config = dict(
    num_hidden_layers=13,
    hidden_size=192,
    n_experts=24,
    experts_per_token=1,
    d_expert=320,
    d_shared_expert=0,
    hidden_act='squared_relu',
    moe_layers=[2, 4, 6, 8, 10, 12],
    router_score='sigmoid',
    normalize_top_k=False,
    routed_scale=1.0,
    balance_loss=0.000454,
    balance_bias=True,
    scale_expert_input=True,
    init_std_router=0.0251,
    lr_router=0.000511,
    vocab_size=8192,
    norm='rmsnorm',
    norm_eps=1e-05,
    tie_word_embeddings=True,
    optimizer='adamw',
    learning_rate=0.00154,
    beta1=0.9,
    beta2=0.99,
    batch_tokens=[16384, 32768, 49152],
    max_seq_len=1024,
    train_tokens=301900000,
    max_steps=9764,
    dataset='wikipedia_en',
)
Below are experts of layer 4 (counted from 0) of a mixture-of-experts language model. Rows are named router (the router's row for the expert), up (a neuron's input weights, with its number), down (a neuron's output weights, with its number) and show model dimensions 64-127. Each number is 500 + 40 x the weight over its row's rms, rounded and kept within 0 to 999. Numbers have three digits each.
Before each expert's rows: "comes after" lists some tokens at least twice as common just before its tokens as in all text; "comes before" lists some tokens at least twice as common just after its tokens as in all text. This comes from a sample of Wikipedia text that the model never trained on. Tokens count by the router's weight.

# expert 2
comes after: ".", "\n\n", "=", ")", "\"", "See"
comes before: "=", "-", "The", "|", "In", "\n\n"
router:526520446467599546487491531482525471535519495484547494484631537613413537499538481512502542432482555482471484534522497541560534517459467457531482464476495502455454488423444555511530542450506467
up32:465537505497483547519500528588501512486486587365465454510448528466526546477448570518509462453466474510384469483439462462424507449544506469519433564527519516463486428463489500497553562465478496
down32:461434501488439508474518494478499379540464503472522469531473615468525479496492553562493500537467509512529490524560565480500483500476483455478504506555479419485437546480498440559452461503513551
up33:474475500479440450496542491452478447495450428503480465514511553507540566467542441484517492524499468469497465446556451521487508523507523466524517473529542524538395503479569500503449480450514548
down33:516590527504502518509515455465485511538430565489508530579540451494498505435483484433476469488427543457458478516526516461484418452473535486521481550460560493443545425472468474398535502493600556
up34:506424427491511529492512447591510571482474547412489474489493469516542525456540472503515588503501468535523553454478464510444541508541477427549542505474564476477467518509556483450409533474457508
down34:500483576496584531534497493473555537472473558501420460503491486511542537418515413543436503525482391471544548499467449521501514506574514506500529492445590534500414433478463505579473589480471478
up35:526498484553447529532454492495502581479496542490499529481484503505428498457483432526495511541470491507556542572512536476454458439497513476391420557487429478462541586527534538484467442518475590
down35:523449469547452553499485549513444537448425513511544468515488441511430410472589492495537514511469532521579511482471510495449598513453504463459504515516495404544540548570491488502510510489577497
up36:462461480585503536515435460471469479456492463481449550451567486534553543511456483535462523485444489479448544503454429505472507512572460557496503475571524570490447550535489493625441547518485477
down36:473472471620540552603496516501447463444467479485546524494475493493544524488394473497488517556554497536509545443472461554463472486514507476459546449558575526516538590464496461515510525450548499
up37:497456554499476426508473510562570495546527495446544489521557489545445501489538486529546535429492463492535477529529499503539452594528520421492486476551549533518533551602457453501517467483461503
down37:470557502436530508489556508449498446488508471533523483510471499545498480452481527465559465547562565539492518493500497480479450501482447551486521583567487493520544590517493498380428542519451527
up38:512497453433480410517507522526542460521500565468542549501485439486552501600507512398467481513422493471500501568487594496508534449474514485452485508489495513493542529509499481480464502464510559
down38:493435448445542565498497497515493512477579461479516540508487464523547494496541486504450372521489538463482470483544463547537525434490504537482466470542457516478534468478487487492534544531660498
up39:453466478547460510547497483482489519453472571522483482449507455477427511572505491484453519445543498518522473502457492468409525543519551528510420515508468531515498502508499471513448525519396551
down39:468545528521534488532512455509489533566486515512513438522514494502512537533468587506511525419477531535475458506531566480551508494514466538469450456607537546547529549438506437518568422507490512
up40:540443507494450434565456511506457505542523536507530524499556542494451474484527391483466498476477487537526514527477490456495536436488497471516529523482472465467517535489505594497412482505484546
down40:517476529519497520584415527518465409466493512472499531541495501471398470455451519465543547491525534474508511512587551551467553501495543496447424500527577500511479482449482448559505519439606468
up41:520415504546495475586447505488509448519462565490501452497445553426469440469500512489577486496528527468513466501528520519485536594487476525525489541460533480517465475465492535451528505501486546
down41:578526514476569520507521444476495493546509526482553539531484491517497510534529540513493468552542547534485515536440502490548415478460424533535512402478505509515430486526419543529534584480611545
up42:527561535524510508572486497495505471464546509535466502394501497506524567479482475546486460490478561470490463464465423492469540532491570481531520562501495501524501496456515459432495578533500509
down42:550502521534571506407477514516471445559550469479450435465501494421472553395464497524544443533512550509522490497488516501523509464635525469517484483558536529508532489495467522473525496473549478
up43:488449521548484474560525515562587590544504459430460568475462487580548503575506439466440566488450537569509468540447498491509478475547529501458522473481520493491485450493512498509513476578448501
down43:457485482531455465483545526502544554584441497563443503477463481470571483543487522435482503442490536572454516444475459564523491521500451499585536459485508475510556541471536539472450499558512531
up44:486507437521499530512486500568527495520518542455534502463478469499505506557465502452496532474523552540459497531477442485464516521596493563496411516509433505516487504529501533490432567483431597
down44:500579494526490420481446496550579527510462492435523470534518551409513547485532504461450542509435529499530540491553439480498526489505493475501516486515525534468501528447536533626496488530491433
up45:516411450582531539576519492517537555461509532503506494496514513501456491482527593423565500490490561451509389571474525500518497563510519529530463489466536509511458469473521537444533504484496551
down45:524517508450548562495489528522459517517522514501527456579461534491456460493491509428528475486530495526554483502484446520569476534477363516524532545541487489537498585520424555496512501502541453
up46:361491461477478510497456497487550554505533543558528458565509458562585500495470442521470480524463519491460506596485451445483537455489490511512484514476503536452510484502491449539501510533501519
down46:543496465513515571509564554499401515556482484484524487527548557523543487540468454464441466543559475455515538555526497476572479391407503420481493508553506510472510533493477495445436472496488537
up47:517482445504497465514524543484490481513473520485522509496495454459560516568453541492487551430496520559563465518544497459474480496524462543485474522507450472471519491462506487457417469487492552
down47:507513495470514505518486445537510452541585507525572536506527464533629509417473550473532466506543481496508448450494463510524531496498430477505516479503556489513549525488468537474516472525492451
up48:476527576515421561525593563476596503534434514463480507489544461544474551481539531525566539503464492519469491549539499513525486518481480476497475440543546524488484529499479495489450462522432525
down48:490471508485499539443501507515466485524399524498509447532518460505462503509551615488516488552514538516549561478518609540472465501446425461523486512616574500491558489471466491550444460448445473
up49:506538498453528505539558487557507483557491523487531514475537504529531496499540510479589535452534499500525539545550503449544474521535475514481464501526488541439518533546484469556435479452494498
down49:524516462461467444496558472490447516526482465486538448554497528461572469411511516464499492538528527543471482504470530574534432522503419553476466528596579424487508538547510516485464402498550550
up50:518557466512506470594485470510563592482492492515518502533516510539510491572517489487473464542578517544488497497545569506469476494490526508524481494531498580445427467534562452496449517497508552
down50:458513442495547536500476484474495498547498487483488508552576561553513451491521521501503461494546444418475423532577514503598420436498518487530500493517501480468432490505497504515502494449546522
up51:533463486520528488542521549594545568525451500468513573496504507507481471584523561487453526466442510465433467534507500486483443480525486474476540561510533478477488517472519493436484523552486482
down51:428529518515492524481540511506472565536465488536482485470488502453591456583472518496495489451579531558427512421488423558463527545401467476533543448503524481520531521489476490499480509564468514
up52:404426508470508580505394460483520413571490516489476501505500539512543465532475525502521553469508493519529547538530493419511446499452511457543508534511535560477548512541530372489510561472529490
down52:459504538544496496504509472501466493526483493509457544534464513500519488489478476486514543476472523532592509543488553514515449536439435533384489497544463463467601500519525501554420532479511426
up53:425515548452534482561533574475487551452479465529491481481522578502420462487541493543494477519500457541553544471474500547369504520512472554492555511432508549550483463454528492479489499481532529
down53:455539522487488555568519496550517506490461485530482518451555505467517513538474450471523459504403418544526507544463545449443470501520511530491577480474442498423566415553495421497488530519402492
up54:465541464565486479507534468520501451470482558549469518525547534432445499545467486464485490421506509500555517410510494456526482443496496452505484507542548484438398552548559532493505519479492473
down54:496554508418513510532481462511450473565414477529577496576528475471516519438516515466481543519537557446480483494562523458610484456512508492518414531495562506521511504549499488472585489456599514
up55:497482511480460475511464460431497435519476568492473491517493495494492485493547481473539599464460494561520519605468454469560463570512465473441413462545519502518501523517523430385532563546474627
down55:557514499521490510491526532514490432535527453500535523515501516496532478507419527492512449518489529485476492506426571429491508513528569498527488514517537434538497508480448508493475479540519559

# expert 3
comes after: " a", " the", " to", " was", " is", " were"
comes before: " of", " to", " in", "s", "ing", "ed"
router:527527466445575538556541507508529497478525485449547512397550490533440576520532429479471456442534541488418480542512510474446537482492562480498504530538454465592447497492489546451519484511438526
up0:500504516509549542590449542514471581565515444480517497509509471491515583515463474539442513501571487495523471403523558570479480494495560549566439476481471530513445522435541491525394484461476507
down0:466593570547494508466421540413516493512453542529511480460439553477490454481463507517531503504544517524521489533562499528518471518513598538574424426507525490492479507479482495572432495508497563
up1:474602544498533473520569572445519533499519488514527527470531510535458536499562478510534559506503512492473561580477560481507474418463511509563465571458471448535498556532509497481468523556493468
down1:518559508613523557544543516545467467493503516498557526506552545470483506499503489528512458471493487575517481493542464487559494512461433469575515515492520594435423502503547519451537524457468498
up2:480545525489468442552514504498560527418450523546493486450480451508461493511440477518485497488501538462494449522483465500448463494520538513529547530491495409518503567553451449469443489497475502
down2:524512476509478500369516478527561506451467472514481469522529368527416573429568485486528524470510466472461478457493548512556481466545562440484518487489500514477492513506518548524579451420515488
up3:527489523555494471512526562461495483510503532476563474509481554542446533455470558486531511353490516469414529459486456474542443407489502493494468521471474463441489509434456553493512463539490458
down3:533502523519508485492529562464489525542523499498449470464455513421525522529439503539509498522454510516493535433525547568437533507461439493477472488478474483548504571494448521505505563492482512
up4:481500449547417469439472437531518513566533525465488510490527399522444532569501453557436501501471491589526482548429496554422475558572507585461501405509501508499528467476413498543549476456479473
down4:517537505495497578491399447501495496503570492546491481486570481544460553525578590461430506583473497513478560540501542524469509472557504473497476520500610486529543489493525445466537500559485402
up5:480470510505484516520546491475459500461528506502486441615457574495524504510577519429505474495465512479530478442428570481486524494528410567492527514459427544572510556490492533527494511500499598
down5:436454481565465515385454543466543473483510531502454579562462491519543477417470503606513502504490470465466454538420544533453476487536495514508560413523551528408478548511457488539483479481497483
up6:440507497503549560546481501549553504546461558545560502487542432530519505592518441458520532479540533474537436488508492425502485494524515544480450486510501534540444471441538477563524434468496596
down6:498511549444531502501462485470570549458520526436509541486510521475438555459496485550459528524548478465485498436553477525435532489480556465461460526402574436531447508460496477508471462489504509
up7:507431531441530524539503454451572494518555519448566512557448428529558450511546479452502526459452510521441529580490486482521526425495474437527481484432570504544415529510508502517539494509490540
down7:494549484581538487530421467576525498543550498439427522500532526504494556514459537497521537512563518531540502513446433524472579498530512493556419457491469473484494509406483546509529533524512516
up8:505501490477543447523566435454583551446498488440499533516520502534498456480582492502541548534423535545525506453511527484493498543555515551475501534500426433470504514472568491549393560531449537
down8:511549600459563434594502457527464494510545497551489523545508444388468478465513482497486482453502472514528529513438445578490553499516519527546431462490452411471473507528582534472528489536458494
up9:487575525547517549469511526553494488500506504449443535483435426487539506474482480481496473437525541480531538528465457455523419523517600468538433481414542463445496542562578545505496559527508456
down9:466533468545419423460541472445500506443434489569471559486469478476479529493496498522496465495424452501542502470511435506498405561480502493467458503513516478452540498542518523570453549482536462
up10:464490477495443506505491499411560497441495494494506479474434488562492489505494550611520529459484472497483481469557465548523471502486477451518485497395526450532488525510534468421518450560513532
down10:519550535502574426562529527545491477479519495498576427508487493507478532492503496482476464435464468443454553554548502510512584433436529485509462443511488462496499518528527561511524475544509497
up11:428560528522566563494464538469525518432501452577526547522443546516476499516526521500494543471494526487456544469408478421527501468491430515492477482420533552526471554536516562459505555481516574
down11:477523477496476470592530528495521467546515467485488528373557513482503520457471522515481569499472438476451514507497538493483554482497482443507487510467524492447499519509477527515557466487423419
up12:468450528515445510518553520543497480598515456534438489507525552527547618498521493416503452511513564539552455483555466509490560514454437522492509455553497483528401500502533454585504551529471500
down12:471495600507452570496509492512513447535503547462436493537492516477492492438500484465512478495479540503447499475547505457489501535523421449470477511599445434488489467490488528471506472576538486
up13:464518510480502450485484553491450538495504542555563453478512482544488494438519534449497473446523561482556505502510451492454470483481527584434429469469489499585558544514483558453520543490496489
down13:477528517477434390514515575382549488522454479546480540436458492494511528545470536513444452558515508490504502445409545435466407522498509471400494479541491518520517554469559423575544498489492475
up14:472549519518528481600481478467556545494461514532492455481512596470447552497501450442509491445463531607458543448491530533492461528457430470500485493521433480479462542451524567481444499509517484
down14:524501586541499469516469565513497516484404463478524483492487540519476548448426463494476398573537460493519460393464490559438483482504524509460524516536475506434507471508471473479549529462530483
up15:518498464576533507498532541525520493496507424569540518494466558471479491578507479585499492507494482511523554498527385526564435615502531549462476419478543476498496515536483475541451485512516461
down15:553484508529535494507471492503520579405453458515498534488420493493456487508510497485486534532474422494525556519447494464473477569490483523465480473474500533488531464484563471497505532514607508
up16:507578471502499510602481472446542423520489483475546533502541570548571518511499482450505485512510480462548583513547525518564543521517563493509534395525520538435555495459528587468557421384488499
down16:588501483451492468458449441474518475524522514475497450470551507513461486517481562482537591447480450459499633520459505512526469521498566441493557505566491490546584486524555454463504523541453512
up17:430467455460482498473463486467510510430477524509490540492486440498477528449474514472491527495507477474454370463414518519450484540525399459531509458463503527546476439529508459483460591442496507
down17:476469514509455495481568510485412499438557514583482444469513456528513491497522485615541552441496456583457472552515444491489545521443471478501530448526517417498511496474547442531483524489484450
up18:481432524461600524478540489465588458542447604472552499508545512507498509460452526494554605451489513520462557484486476567481528536500541476460500477446558513560525506494467484500469569504492505
down18:554542442455539487452554419438553533493496527484460434478564472436533504482486471520415484469536484496495587498494496534481548508489507437469466445505516417561579577501508457475503484557494439
up19:476446499592455491532490450488503450568530471417478528481508512548507536552486529482477565505500500473566500502461436586461488450521521532464540439425476542513443454572530476536524442521451513
down19:474451531492470423547483463441489501406524557510476484492499577556454517410523477455484502560489553520495516488449497502415441470553519457483474481470445494479443440519531536492531548471482519
up20:494552452478508620544561451475538384554553538464544541515517449514558547558417486470454489500481497510450452515476546411454515464496529423554488508518460544441525481500554544491507560542463465
down20:574530488503518511507461552452453536479515523523414478549469497550468412522455448486476452446481467519424509505444511486517553441592502542515516414466546485491635533525496476522529499490529482
up21:519562537510473554526524423498446495536483481483466422486449482586508499482537505568576560489486507503471503490445491504563476463467542495492524498501442478541490504473523469474486459445492493
down21:562518487528481456541485547517498499512526571535482529518464462491642494511569485462555497528541545511491464459472450519535492538446472531556507485584489539526448431524507519462500517468448498
up22:497518508498536478508526452487552451513458495492535378513591527568496509576435516547460552456478499526515488477525433549510483498487503527544546454495445511507524524522587552466501460450438442
down22:558571429460514468513449448464525518585537499467533474482535461417526504472500532533467544468506452488514486510486504574498511464439538547562501461606588468529551528468556506451503537420501505
up23:435512502526482483455469523536430469512504517486402422488525525561496575514448441539487537524503504473536464480456469494561590459485480544488388515445506537499457468505477481451428468522492558
down23:495483455515560531539519551483502524595453548455531459444592512446532523463570542457487469532488507462598472532524533498501554481497456425491479471495509534457506464482480467530488480496505484

# expert 18
comes after: " |", "|", ";", " (", ":", "–"
comes before: " |", ".", "–", ",", ";", ")"
router:525447454529526524510510508503608508509445533424495513503523533520534552597539460479470497458450503471478502504560438551513460566495467511464475519494466445521494459473550458421504483459400558
up32:538447521464491475507484526507491504542488503535549509495472537560474507483469500531432463529559490585522502527544512503471484524476467511504542523487492560508449630564471595536456476487477460
down32:496490465489542445495495512519472500538593506518497471388538479506414466505460486533436457468511489561495498516402484561467546487501589542522469507493459480509476507455442506483505461508506515
up33:531500508499466507496453493549524392494463514491473481476445588485487455578480417494463485466550465503487520579524496487494493481494511525615409441488465512535508550467486557497502534521469474
down33:495457497480415453452456549466530484468483512481464501544580450524534547568521549516527511502471461513495459515543499435556460578425492530513539583539487530489569469520533451500441502543479489
up34:459512457464480520484516479453424512492512503473490488462564510541528569527483472517562590530539462515473494579497555487480485513532462509469511538509555471547533591485500544562492519483530511
down34:505557487489470519536487539441492490460568426434440531539488587510514463501477451508530452488524473539474513475455533431526523468479431514491527491542561556519465580491517482515479574538565447
up35:464514475483549487486498466458479495543543459561518517510573506497516548535445533527413499483508500556557487498453475458481545426493490455500508555609487540521469587500462513541532546583505464
down35:505496498585530468463533512458525520496544471462547432490534510439443541543496531568540617514480493469520573521417537519487520516470445502535462524544513517470440526469510572499578512513519495
up36:481502479595538520544521512533452470501522534493533484461547474543421498511430449447502568406472544453534516507480531531472602490517577438446441420521409542470488517513489493470471540489469506
down36:495546509538506436435542530471493530495547545533542533504528552501549537468493548446476549463512542473538603543523456570512527485476522425520514533492494560507466526540423573536471451536518419
up37:480501528458482471464505531451522519442537510541495552493534464474463475454442504534457527450503454529468570482511507510484497472520537515518468432493499490527570487476490455527447447530512492
down37:541534542446547518543459526426523543516533480508491506580514469454498577452447530511497534576506509489452512496522557512461582533508469489494533506432530458506498511559499526488512470562523517
up38:427427566535590459500482438474522541474425515522469493485535487505511495536568586530539506503430557515478485455542459504473503473522539461558490522518404520488523502452489460472526449527576549
down38:523458516543427480549584529513458515494544526541535498579476515454450455439466444512501502498580498471524563492511468517471423490496489472440473588451506515444494474539497422457452476463507482
up39:486480549470582457505447537477471475487456486593539476516561457462496457509509501583527498502519472564527476484524602539392535489466520505512500535529475467466506512479420435541554485588468548
down39:531452468460538455528427536523547517478489522460608522479471493481500515575553506511534477559508500438451540541535500486520607498559563421509506474490521484512534455474512522497477558448513528
up40:513527450433531476533434518528490512489481546549501433422458447490485466462456539464587517454466488500469534559513480475436563487416538527528478501485438550497501461500453534476527507465521580
down40:487530522473545458486396525486472471484435554487460446469476498492500465464485494523521490538528415458474488539551487532515519445505606450501516448505422499483500506520508509504504463585502504
up41:464498528583566543601484501468588542581465531506491560472554515481509477492539491489504463497488468438562472478471528521521478507455561517505462487503478516467489504491516510433498461541512471
down41:499519504551569468456482522490493474546503486527557525509535517407473447524384571542469498478536480493499522441502522537501513509446449539422435505480557374449531547506481481497491430526490466
up42:404414557545517529633473485498530532524507515442525549498465465525461555495540463519499466486497509549501460559466543475467510541524477386512468520468502538454454469581515512574494523539504564
down42:519467489512562448516517562440466386509576429502451497555428525497465504451526513517456513542485463588490521490495511516555464418459464462548490485439499462513537530502482550491544474509547529
up43:459507500531561548587494509435562475562463517531503591507603531494483481502542448524523498484462476496530518498488487501526493461472510526466512476524491525519516552510479494405455484625454474
down43:475569509549520447497519499458479521544512474553563501572532526339450470536419602520482439534510498493497496438535537511461520489489471516449478543522508434475532540514508545469475436533485531
up44:508543560506478476486472507502481516503568495553516486522468487499560560514477405565504498415567514571510515496463489489514531460530518487588434567488450468469498485450454521568509502556508532
down44:499483486547550506521511568481521523533539432433458463478494510492499560489532498448481523567534562453551478473490510565452422476486528427557454479503424488503477428500463502526512518561537537
up45:500489491527493577468464519560507477460468497446574523529514513505535523545539450507476499545542508626514467467451551462469514412427487486536520533472478531508510464440426486615484507551546491
down45:501487468496538538486414541522492482469517498477545419461547540552499501530567512491494523491566532548523516534540435451504567426494449495520454483509476532529490538473524551521462597547519488
up46:446494522555540505460523512508544486519441566496496497503520563492544541568572474519567523443490532538523453563516442480515492531540531476594414553547511540518487480533492582425544496460470577
down46:586491526517426479542502461464493503464513450504468474584484497450508544505472454487485503460527445540538512493577491543475449548468508470537440562517474605522503552538568473507419491483513488
up47:516450458500530583512415550505438514525458503476563500491476469550514578445505470473541488457485531458548529539511520592491499475491569528527464533538461659509561555493511533446539482451481481
down47:517540493535473516482494461496518514486484526541485482502549527506549535456482469438434577523460444505468449503502468582457467526466540493436467496497522563532543533549521514510491439504503469
up48:513551536492507539475411497513497557534540520492457499498468400507512562498460537556433511455570510461407564509523485510457509509506513481605528506495557489510440495485466398437581433550532549
down48:460472481585503490509459506531504500475528472421432541546480514494468524473464454484486447504507446507509460504387505438499509483451480509459495456557457479520503503489511555594530549503507470
up49:532505458480499490491546462494490465420494537500489460511484490473491545466424495497481513464470451488487453412536547553509533458483574493496479440516542455553553528448525562456458499492513523
down49:417545528541497538413484556465484560462499490560503537541535600591525550526488579476529536546490435526496460508545434494552433559529521521402521545493533512555502470508480514490543497554590490
up50:488494469511510441532482478448582511459523484534525539503525542480419481547413515537459497487495481568470522457499515477383509464496474465490520430500531470539482515483517501476471495586442497
down50:573512545508369512491472543473527536570544495514498490549505442486492453450499575538479535542570499497532456463525475452475504543523407449489456489493472453519496460491514508534522526467499573
up51:510536497401475483498479514522494453482492469468492455476500449507518540466585536497566540517481442460559469485490519526520549549490527469425554388481422457475486568470522429486474502431539462
down51:536457479460437545458508495478465502493483557500507516529490531505458488519526510536506476483514432431461511452515510495499453522461500531491546541495468426495519477484517469503541480531498467
up52:517487470475555520477467517532483525469500532508495470514547387499445462471544525527525509507479524426456546455510486521522505443466511548445494522513463469510472487402483467413477492496518497
down52:489471445521522474535580529422514405526516464523450543557516530504467504526426539528423548474473468522496442450473470478543506434476507472510534446484531404463539471503527479502515556551464491
up53:493549526430514445464528502565549467540409485480505527481462557485497434504535469516541518450474534547516528526562469544494479595431408462493508504515446530502528533531466553451407451480503518
down53:500444573488486452538502535535470423431564509473509508520539548476471517472486478521438472528523457450509422552474478515480408522461503482533474526378509524543469483514536485574431462456522439
up54:547565468443493474529526502447473495519517436432509501487480443521458593514486491595497493482524499517473507526499497498503510524531449496527495517481512519527403471555458545518495521467567525
down54:432456540530547505463563526532464439474467522488459455425524560499445507515505544539451495457436506499532550506468466456464507462490542496471449415493539480522432484499515570519524407500551552
up55:499534553576516512496507585488435503500518448529487485481514504554407469490523539520485433464523507546503544488506493475544509427483510514566526540541453499433479621463457507404581455525515513
down55:514501549546523497539541451507494502505557478550551484536481582573407433512556408538462467514463489507422522483547550484423596478522537602489475506553521474417581456502478501504502434473544517

# expert 6
comes after: "\n", "-", ")", "|", "=", "\n\n"
comes before: ":", "-", "\n", " •", " Born", " Country"
router:464531499494505550520422505496485521525431548435512441439542482582410490558467493516482585456497580472478541501478437417544531486582588455495481545521378529537521508499493454538521567516489481
up32:397438531535609496568473537458498433514568491536506498523444524494509460480573518489455491469513491496471444428522484454452532509533515523499472479510607536456466544416488499534539579473470504
down32:477531495513452438478475460502486468503476566517508500539468500440543503510530497528456485417505465546489433523514588498494476551446539558492486486401499510507476529466517475532449476436403515
up33:528498496481537493501530521465449502413513473499563541486547487506440524458514515473532498461477488571425483496500500502454507454434546501439537502463446453484482442422509444477481449496380513
down33:556492478443530528594508457529577520511509507567523456466569456503442422497544424495491510480507521505605483535502553447584541462508534493511462557462472526529563538483515502459473511583516502
up34:481508480508563464498570518545525505446504502544464464447533518487543501492498452465482484471552512459493507457438441465488498560523457519504454525582594518498390500562427500500428499490465522
down34:496502481514545490506500593484519533489494475517577512485498496534491548510436561502500456479472466481460520515504515532426471573465509482486565583447499501593477470570487500468491453519512467
up35:495498509486558455529474479520534497589573446491526567495393515575473502497481428534542483427539536589548477517514523480492557544430563449471507507453496493549455483454552482482485503460504622
down35:547495551531567480477512488499407496574520509527501548562494515461503470510490497536506437455519561479517506509570479516537533496511538561493543469552596509518502518453520496478459507478634482
up36:486505485468564546507523521578563505463545582548505490414515496511511518538475475367489490487504449518484472447470474507475527486543438582431518495525495501442527470529434475543428489469491493
down36:543478485489527506548508553471452539550485486557524506522569460501500469515522569427448452422467456482474507546456492511501486449513427546550444592557475416466516500553465409568531469588496453
up37:470530479477514497533498552543508450458420518471482464513530504476509491487500420478521505433564567541520530532519546518528521524461553451483537523516579534548488512473505467528470542490485451
down37:461444512558483471483430508444480488459456551578520448456496531441497544466489534484491455521489484570456471460489581492518448492442447472512564504493500516487464497476508440511509565551505505
up38:534594479469530503495453554487420461509442578571563494464560548507469480497494522482559545319533494506509549484481476458484486427437510501532490476440529518489510433532512528504490511541459502
down38:488502509442477549508479484492511513563561531528483503448478472489505467517442559498436518514471460502495545437524554484447529499485487398560511529492466441499499467477483554526521467500430488
up39:509529479532526514449433527470497516487421498437464455549477514527437492526436572461432507516509522472540528432537512546473545463524497536527541452528479455518532528485596499468528502392428582
down39:495498521490429565480528482456496483489510576454491530640458453514546455560497480472472410519466468509460468514537533511496446490508549438546506459474514500466588460522587566488561478441525501
up40:367506520487500491492469519551530505477442521490493492472472501486573545494511499534506588469513511455502529451526493484534447521541520460504416547555602460555469519509465508543521532536503528
down40:501498536518444507479460528534433453526515518503460516590465528516513599503481474531567528519387465474529454473473553484500493511507540495507485449520476478506477499429560520560520494567592525
up41:534556524456589542478436509478542453391547478457531475517548466495489515470537528454477495512465470505481526477461515542456433451513543557513513471570464485398424559582555525542486531451475461
down41:454580491486465517533461473501488514499532505478454489512526488449488550495480481560548567507505518510461492430607560531474573478537543526511432404448546512494507472471541453417582528531538482
up42:504492448473493461516463521536517487458519478518531477448542460588483547457536472516495549520479438539569469546433591560490450512479525456545493444462517502442538520478576510539563483562484475
down42:563521520566497445414515482487453521463453517553501497419523477562482452468518479481578571512476478453514556447527486396584556552492442492508475604540452475533510434502572477524530476580516479
up43:459538429488521456493477561474513473410455513589514493517458504530543489486521501488532546415458470467506483539557581481520585571577533557471512538476569541561479549542535522487491485501427430
down43:484481515467538472502450594509589549547470530512523499586453463508450488533563504443478447455508495511491526436530444530501521467542506524499538499500496542629492524514492448502503534476475503
up44:543472463494481486480609473499529448509532470525549516473615551483475479530522504503448538519426512447486512419473508515503554543548489464463480529491458530532514536495590487511460533468434503
down44:551504506500503521490532483504513486525396418534525500531507612492554519582543555529502496537461517461547438474481468505521493483471470488461532534541480487495537500518506540487493510497494525
up45:424498503498532496544464541559506538503514541467497507497420526515491561482463497520536551488560521512502510545528525531532557520556525481536491499454465455464489437486513557519508547531507552
down45:446542532543523440510502477556493451564511494496521510610547479551557518411445438504470533496492524480484533510528543536555446447483497477516469515528498441453561497488574489526559489485521435
up46:526425468478472431543454488514468424491530501491534550550516505508536522563468533533532542455547501499529495483542588446485545491533493466473501515469496541477503511455616496529452479532507550
down46:447518445525505464538513432466431481552539527515562480518533528473510529477498541530496592490519539452567519503602506415521468520546506416444519533567420506557462535482518442493463419435528437
up47:498577485527558475535535567533531401506481473527475519473550493463438503543456531506465570429501442534474504474456558522520503523467569548461486428517452445471516471508492467499499531405462502
down47:554479486515485490511518437506524488596513490534533470523512463440491538507471483536528527481475504496457559483477556521485465416515474507547549536556434430544537472521527546550495496531472531
up48:500455497447524538558518489519580498394437535524546562471490440506444544506456482441472507529491465453513487569481493502456510478454430502559549489524537544508443443517500521545508518546459461
down48:449494530568550491444526436486469498438455471570491469531509404546546547500560559492492449542513545574518488462531465485522599483501492485496469569487537478504551493519482439497572505519527525
up49:539479530518528509527515523447481522471480501504505549507573571497486529450506553547529529446415461446495461425469455478502400526430518453541539479514481477495532499523500551539490527457442479
down49:535459428523563566526542506452509511493495479527428444471557467471512511478498428501476545473517452497594473505443462484457523527531516478513449428477600591514576465506458434548462559516550538
up50:446546485515551504539474532514517425483430518481469402473465513499509569509552470402502461465495458539481526457516507538491627503514494525457475443476592530512542487521482447468486478425497511
down50:541429442461532430522444502431546469532559545506525415474544441461417418506486575525508481385469556537516539542495490518480561500485454562463468512507447516477511571509459535471461465555490489
up51:416522474471561486541441522457501455485434549437426424506480549513474510459461414527470536529519428486477498436495572511474418492519557518516528502558499426503507561516585561534490509523450466
down51:482565457502533490471403515461552524584524490525484462476535426511454528475567464508448475543549517444503518466491506524449533502515508505610517508537492496526493633489519420493546491512479544
up52:502572496477445549439473482475542497534462487459478467485442517487414505522546531489486579394476473457495532451540503479546515516486538468486500539509430570530487520492484502492446460522416497
down52:475483511458500552425529501482538510438471440534483421578483515467586471608533521427554468509527547512522504473542457511519537475467469547534519519540551469465519480479450537487544511419564526
up53:513479509541523526558525474520517514498458521498477476430533534494506543494578515529483530564521483552471453553478485482433522516481570510532502566451499442520456411559555500564448534556505523
down53:548481498490462444535477509456494462500539491473444543433488502477546497499443478453430509570466471523482492558515443505477524478523473499486563461485503495426449445522510572551477479527532486
up54:486560451553534547462540439489504518499448467466537458490539512501444498468613493454546500502504471489488549463482508533473557404547514497542537528456537483525443555449434512452498536465469468
down54:510469495507442520531509488437510545488462538554490516497519559479453463498500494481534510461492447503380493585519487434508407504511449560474440517536526485504545527502567510504560537505490466
up55:486531525527485545498580536501473504595510587486635510529473454512535515496535508450594490523521517532520409472535522530507503482479477505517496433491470444489540450429487516469485479499518518
down55:530500583441566502479519454482514472526521476394494494460453431493549463473507592542522502574513503524474555513491439526546478434488472510526530553549467448485476477496532534494574499442484452